From a checkpoint of a small mixture-of-experts model trained on Wikipedia.
Size: width 384, vocabulary 13403, 92.2M parameters.
Experts: 384 squared ReLU neurons an expert, a softmax router.
Training: a variant of SOAP for the experts, 421M tokens, 3664 steps.
Below are experts of layer 5 (counted from 0) of a mixture-of-experts language model. Rows are named router (the router's row for the expert), up (a neuron's input weights, with its number), down (a neuron's output weights, with its number) and show model dimensions 96-143. Each number is 128 + 32 x the weight over its row's rms, rounded and kept within 0 to 255. Numbers have three digits each.
After each expert's rows: a language model's description of what the expert responds to; "gets" lists some tokens that make up at least twice as much of what it gets as of all text. This comes from a sample of Wikipedia text that the model never trained on. Tokens count by the router's weight.

# expert 23
router:134112130143145089131105088110087113174131174072106154129047137109063132135147169159130123110119098169126098120125159119066102104111122149158094
up0:107134155177129164151104132119180117119069141149090126110198105114159123140179119153114101140118148085098084139174118140142193101140126133089221
down0:213121136190128100093086158125162106111176130192027070105093186144072162116134130128142106111143125084093107096145111140193080119083219125129124
up1:148141139134133104124159183122084086125135123124100132124116177170159150030089127156110109129096122148097159109175111100130148174131102132163139
down1:094096122141141143103122069109158145158127152143168126128118126106151173136105115088130094111089066086145157190162123074154148184130136194060060
up2:146154100081122119131113079126092131158099137104107159093172179152156128172191134138206143153088137157141135098161147077144131138181173119100084
down2:182108051077185125119111159074139102188132136159088167119147089050076134098121169072153085160102140157117130101071119145099131116166150105095091
It responds to: Dashes, slashes, decimal points, pipes and month names between numbers in dates, scores, tables and statistics, e.g. 6-month, 2+1/4.
gets: " | ", "–", " ", ", ", ".", "-"

# expert 6
router:145149113093131146083139103118095098146139121136115071101146138085162118137123128128117142153166125177126053101146162119142165153090103117064079
up0:121184118127122158095105171146085136169151123105219077063064151084136126136078094115123111180152168048128103123098134146138124120098144070081222
down0:121150122132150098136160183126088084170110119165208141127105154121176135140123146090112168127165148127126115107112111129108121108138124136088158
up1:183106096136107085115056122164156122141092177116169197098147103136113147159102105081113134120115107163092164103126131131140097134115136058159178
down1:061149101117101145143109163141083152150117184062144132141135091116096175093138132136150110184178129102100094142115098067161140148081137115101130
up2:108111186115156116126120167102127148167067125129155131149102111129101166099088140113141086101167137131121092090133108122101173095136110181169134
down2:147152165160117109090132157170167186131119147080175143109165104100107143175172075135111122193087095113193061153159157149180107129094130157160112
It responds to: Articles, numerals and quantifiers opening a noun phrase in running prose, such as two, three, all, some, a, the, other.
gets: " a", " the", " of the", " The", " two", " that"

# expert 0
router:103139131091166106095152125117111113110107138175106135152116163120153118117097072080160124083180174222170150150105118134109206096140145123209093
up0:099116188151126048117141165154144150162085107112117167094081143139097114171164141124182125144143075155139161163111106167160163124109143171143141
down0:093081135131165146073217129109111153141224107160091124158071116141088117130122160154116173171103132196107187184182094145133103088117135166109140
up1:186147141109147161127117139111156147151203086107104091169136073153084082144126097142131152141222085086154134069097156110135080089120152127148183
down1:150117113103114128068142190160119132118092141178101140121142119107174170072094119108135114090109068129140096128073136136141127162121146089134149
up2:153092114152102059153144053112109103144114161098096143122149160121106134060132088112061164202125118219105157183144086135151126092182163119100120
down2:121135060160137160110160113141108147128179100107088165156093183146159142091110065145093147183067079157115145118146096129108148139130120091083148
It responds to: Punctuation, digits and short fragments in tables, coordinates and chemical names, like table pipes, commas, degree/minute marks, and connecting "and" in titles.
gets: " | ", " ", " and", ":", "–", "°"

# expert 8
router:098133132122176109098146103225141075139100162202123097138142095127144134110125158182158104161141168166128095192108100136102120097116164147111133
up0:104131074107157116164165167151149056140082154144139121107182081114089115183146100100136065169124154149118125131107119122095145109118104126164071
down0:159114135159114103091135128186136073105114149141127157106142107127149135143082142125124151090170087158143154126088141113140126218186132203104129
up1:110169138117097140156136118098117134158089144149103116082133126156165129124167118137104148127136138143151153096131131161102152078080123129095154
down1:113143115145115096190148102115147124136188134137115119113078156131143151143115114086212144168181127145165156106124146175125141110093116137072121
up2:158097114196133087131119086137138091128076155107145091121148136102084176192154117127127136114151186125115076161161132091146159148110124170135138
down2:147151096159117114135114080130092107157209130104099123171120125178116173154164130141110190104176094141144064114147176123165137108115159093175103
It responds to: Line breaks, pipe separators and list dashes that start new table rows or list items in tables, lists and infoboxes.
gets: "\n", " | ", "| ", " (", ": ", ") | "

# expert 28
router:156165167139085177138099094094133162162077168112103151121133138179058086138129144074093103125139173048079115108147162152106098088113098150126189
up0:126171158101102129156143150135189086139165171125161112131113138160096131136127154139109100120074139148145121160103127114163126096113150140111147
down0:139153146117152105139114139111114093136156090093155144116097159160200175139092114200132125200135154097155133110154107133144076088091072077138121
up1:128160037091079156107137104046115091108119120123118148123099160097041170154129129106160100111153136132171168144109108160114104101154186149052134
down1:137141089196132146143127155146119094133102119176127137219111097107134162120122130150167140070099130137102106115164089127123150075110118108181135
up2:121118161155126113108136164110178171120112122124134156104142037158133111110147107149124102158132131141139090143067090138188190079163120145145100
down2:163130115111136139102090144161081066083200113138130203125140212142098092167202094109089194140167098087130097152131081174167117154098168130144120
It responds to: Later numeric cells in stat tables, like goals or points columns (47, 70), some year digits, and double line breaks after headings.
gets: "\n\n", "1", "18", "20", "10", "7"

# expert 12
router:100156146113134170139212113135144091117109144083173067134093136155100120110108160154084121117061123185099125135126134148143161181149215139149110
up0:153116162095085174163104141186159124153101159140127137183117175124099153110125151121066136109122135163093124165151124130107140153143153195120133
down0:137089107114133139088090120141155158150129145193083123181151177126120079106104101146102175149141085155179065169127150105086153139135146124177135
up1:146171119146098092141093091159074096157113063132074140174141119146181113077141135141153174124113084079153118152145151135111174121209122130152086
down1:101107093116132126092112134114151087089111113105159084155121122139155151086121130207150131105152112189131175100132145124072184140131176122113134
up2:075139157124162127129080122131138180116133097150177167120100197087084182105121189125105112143191148138082095134070141028118112153116111124078145
down2:086127189127115120112173101161092083121112130141155124147169102150139111155128126149068153103155151125080109115089095136137098166114167200106145
It responds to: Last piece of a noun or name right before a verb or clause, often fused with a comma, such as city, building, Edinburgh, (Aglaure)ion.
gets: ",", "),", "s,", "a,", ", ", " it"

# expert 13
router:067154107193123150140179109132145176129197136190164164107089146142128126152124146106097138151111130137190130122147081145102184137146142138106141
up0:161115131110067148164163178120133077104140071153116128119138122107128116110134154146139072057144123073123164149140063075175167111134133128130110
down0:088154130150168154179141171146183131117092098147089116142096160126106181120154104146137103133155116115113130171126163163114137134148128181130103
up1:182216088131087106116056195134109163106148141103134089094113165126122161144167180160107145125063139165127114131121162188124140172065176090146166
down1:140176139136111164141101131158102125156089101102160106153091097175103109115099140120072095165162151166151176111129116083098115156148103102141152
up2:115136129136128088135131094097079150139168137150114132163131123122148150152161094150088166125164109095162105059092090112134109118122189147084127
down2:138127188118135137148171120153136138163068090143114121173045112068153132097112108130129121162173115204168158145122128116142129097138120169065157
It responds to: Prepositions like in, for, under, during, by that link clauses, plus first pieces of split words such as in-duce, activ-ists.
gets: " in", " of", " for", " to", " by", " on"

# expert 20
router:143143132067125094144158170104131124106119106066157091147096168152141132113169142137199173136172142184131087130098140094163169100058098088112105
up0:138169111145135171155152170113123114187145142114193152185087151179112130078110168138147113170120091150122162099115121137142153107050168074137116
down0:126130118157144209122187116172119102140119135122165144179117041116094122140146137096112095165198156069148177105116112136103086162129099084144136
up1:100125102154104144170118127106080197135089122105109186066038120142093042099125177134139081156119066136094176131130134127117103078123187044156188
down1:099092125167126141111150129062077139136192137211146122112099148103150106172175189129161119194089120130123108133157109135040117117169121147114147
up2:145149101094151130111118093121151131150156110134164111163110098166097118129133118116128131164139166078091099149188153097160098136148128095182106
down2:173109117146144083046150120132075143153162177130110172112091153144167112123156138097108174134108156101071170124169121134128166123142151175149077
It responds to: Closing brackets, quotes, possessive 's and braces, often ending list items or LaTeX groups, e.g. ), ", '", }.
gets: ")", "'s", "\"", "'", "}", " |  | "

# expert 4
router:120159177107134131137158158150151136124197163090118107122085152152152096136161077131081187082121219157109137076131138125108105115170109142077141
up0:188130154192138181098174170116138117158130135154114163148145068105115149129086148128046114154127076166139155119092123152102107092206129156123146
down0:094132127113173086090113151171140109038157096155128098104104102143132108163162090091138104099116149139172121117118152165126184148128202160165117
up1:093115107074124152123174187081134122124107157101138154081063128089130102136110100048094077126123170109113149113112116130131149148158074185102132
down1:107037095095106097065144111145131119086140141120110074154102086181116136159141124102131120071136058087068133127146105170138080140151077148102131
up2:138141113133163156138149126138117169163122101142111099093092106127122102150097073068082130145109104077132129081109171166119191138157090135086188
down2:162157173122138180185102090164195161089156107107129158147124129087089151160169117139152107168126124125146104148119090164138109122080138133095061
It responds to: First digit or digit group of numbers, mostly years, scores and statistics in tables and prose, like 1 in 1963, 2 in 2025.
gets: "2", "1", "0", "3", "4", "5"

# expert 16
router:150163134112148132152142157142098105121112157144142171136069043127181129097115135112090160124165103170120110173156139095146161124147214094178104
up0:146139118157117093107112173118140102121099115110099115111182123130066159142145088163127114111150160139193075148135141082132106104156118128122106
down0:156115102133094099127140116146146162133100131098187143117149148198086127142139088135163106142182125125186185148132090119087111128108102133152119
up1:156217100082137134139181173123103183109099110162146049115160117100113180104153106092151081155158132136089141130138141088140193103160108098085178
down1:119207116107126141119195153120123125111152146116112150116182137127125137168123139167103123093129189125164113112143110147128161100121093114113137
up2:205173112158162131174105172106158133165195122110171162170116131082133152130152102110105089115076084180080118173160180169133136143193089127118162
down2:128121102179143163110188108114110157121096118100109133153095066085177112087122167113096127095124152112109063091149118105090068160143157101187130
It responds to: And, was, is, has, as a, which and then joining clauses, often after it or a comma, e.g. was also, and then.
gets: " and", " was", ", and", " is", " as", " are"

# expert 31
router:181121139201140146103160124132106125135059094067158146122148139190047181097090177148163144131116134118098114137126092117154171169075076143083148
up0:128076154141168125128094152183118070148125133049142197102088126158112136106173139127144129143164164103069083148171153183123143110108137113196112
down0:111138136169206146156124192131103170184131108139193092156116100019124133109142149099119095098168074182149139150113152157118146137128082098111111
up1:144088138172077175204105141171164166138163148102148125162168153117049145145096104084126166114145131136068143102167081123177187161181127124149160
down1:156137102114137148114105094118046138158167130114106111117134142126086112096118080163086130104161124135126135117094119082153111181135110129102113
up2:137133165185139108099053163179129094191106117168138136141169076097141131100185143215124129104125084150140123127114099105112164080097080154131112
down2:160176134114130102159093146141146099108139100142113198129159114115101152119107176111094099123117113046165128136117082129096129102165132159124102
It responds to: Single capital letters starting a surname split into pieces, especially S after a first name, like S-illars, S-essions, S-elf.
gets: " S", " H", " s", " K", " | S", "S"

# expert 19
router:167074094134102070076117120193161088099074062081160085133107102162130103120159193087175172132154117131141134157149061133140125062113093104070118
up0:168058129102166120126084117107177124116178149117135117176144085107106129116145130047148166125140089068171126095140101124154154078080112104167127
down0:140189151093109186161093156166176151137167133124159167147121131154095127141166168085116123157173124118122049088108141112121118110148081139157134
up1:100104129056147048076104191179116112157071074140089084089106120126159108107180111142161141191170161139110144119098154115117122179150116155120062
down1:125141188184111151129091113152139104146156130098157067132153111131172119169169103170054139106098168064131109123154180139133110153113106128092167
up2:139123124115134139099095039155130152134182149087075147115131128125084142135177159113119151135166112124166136116102101129092132128080079162169195
down2:105058157125132103106104094149117143177142135145155098164142196103209144155116087112123150129166070107175098129153150146158107168176152131130102
It responds to: Plural and agent noun endings (-ers, -ists, -ions, -ants) and group nouns like people, members, students, plus verbs like announced.
gets: "s", "ers", "es", "ations", "ions", "ings"

# expert 7
router:102142144173139179123210080138150154161130187168152107168156191103107198191134092102148159150152108163092147101174137147168137179152132107161098
up0:174180158130075142077129123196103143177143163128118174151118104111174129136105117095064144079108158129097100154177150135097108143146175122135085
down0:101133168128226146130156112147191079199145171105099166127167182115127141129067089140131143125140125104179157148062107205162164062123190124186110
up1:107117118182133084090128181073093181136143160120116144190094103169117120037171127156195110134109138027118171144130141074069146189109142167160162
down1:158107111160113130091071155129138189159140162156136150157121153146131117127122082091107077062169089131170116154096120197123145154112152114166119
up2:122161127111092142120167102105119101133128155111156088089190188083151194071114128150127124122185107112083121137147088160099120153168130123115151
down2:061151120211087118138131144141053109175117145084127127133141193107110110116036050118139100066150115099105171071178137146124158162072120093111109
It responds to: The, in the, at the, of the and similar preposition-plus-article tokens opening phrases in biographical and sports prose, e.g. At the age.
gets: " of the", " the", " The", " in the", "The", " to the"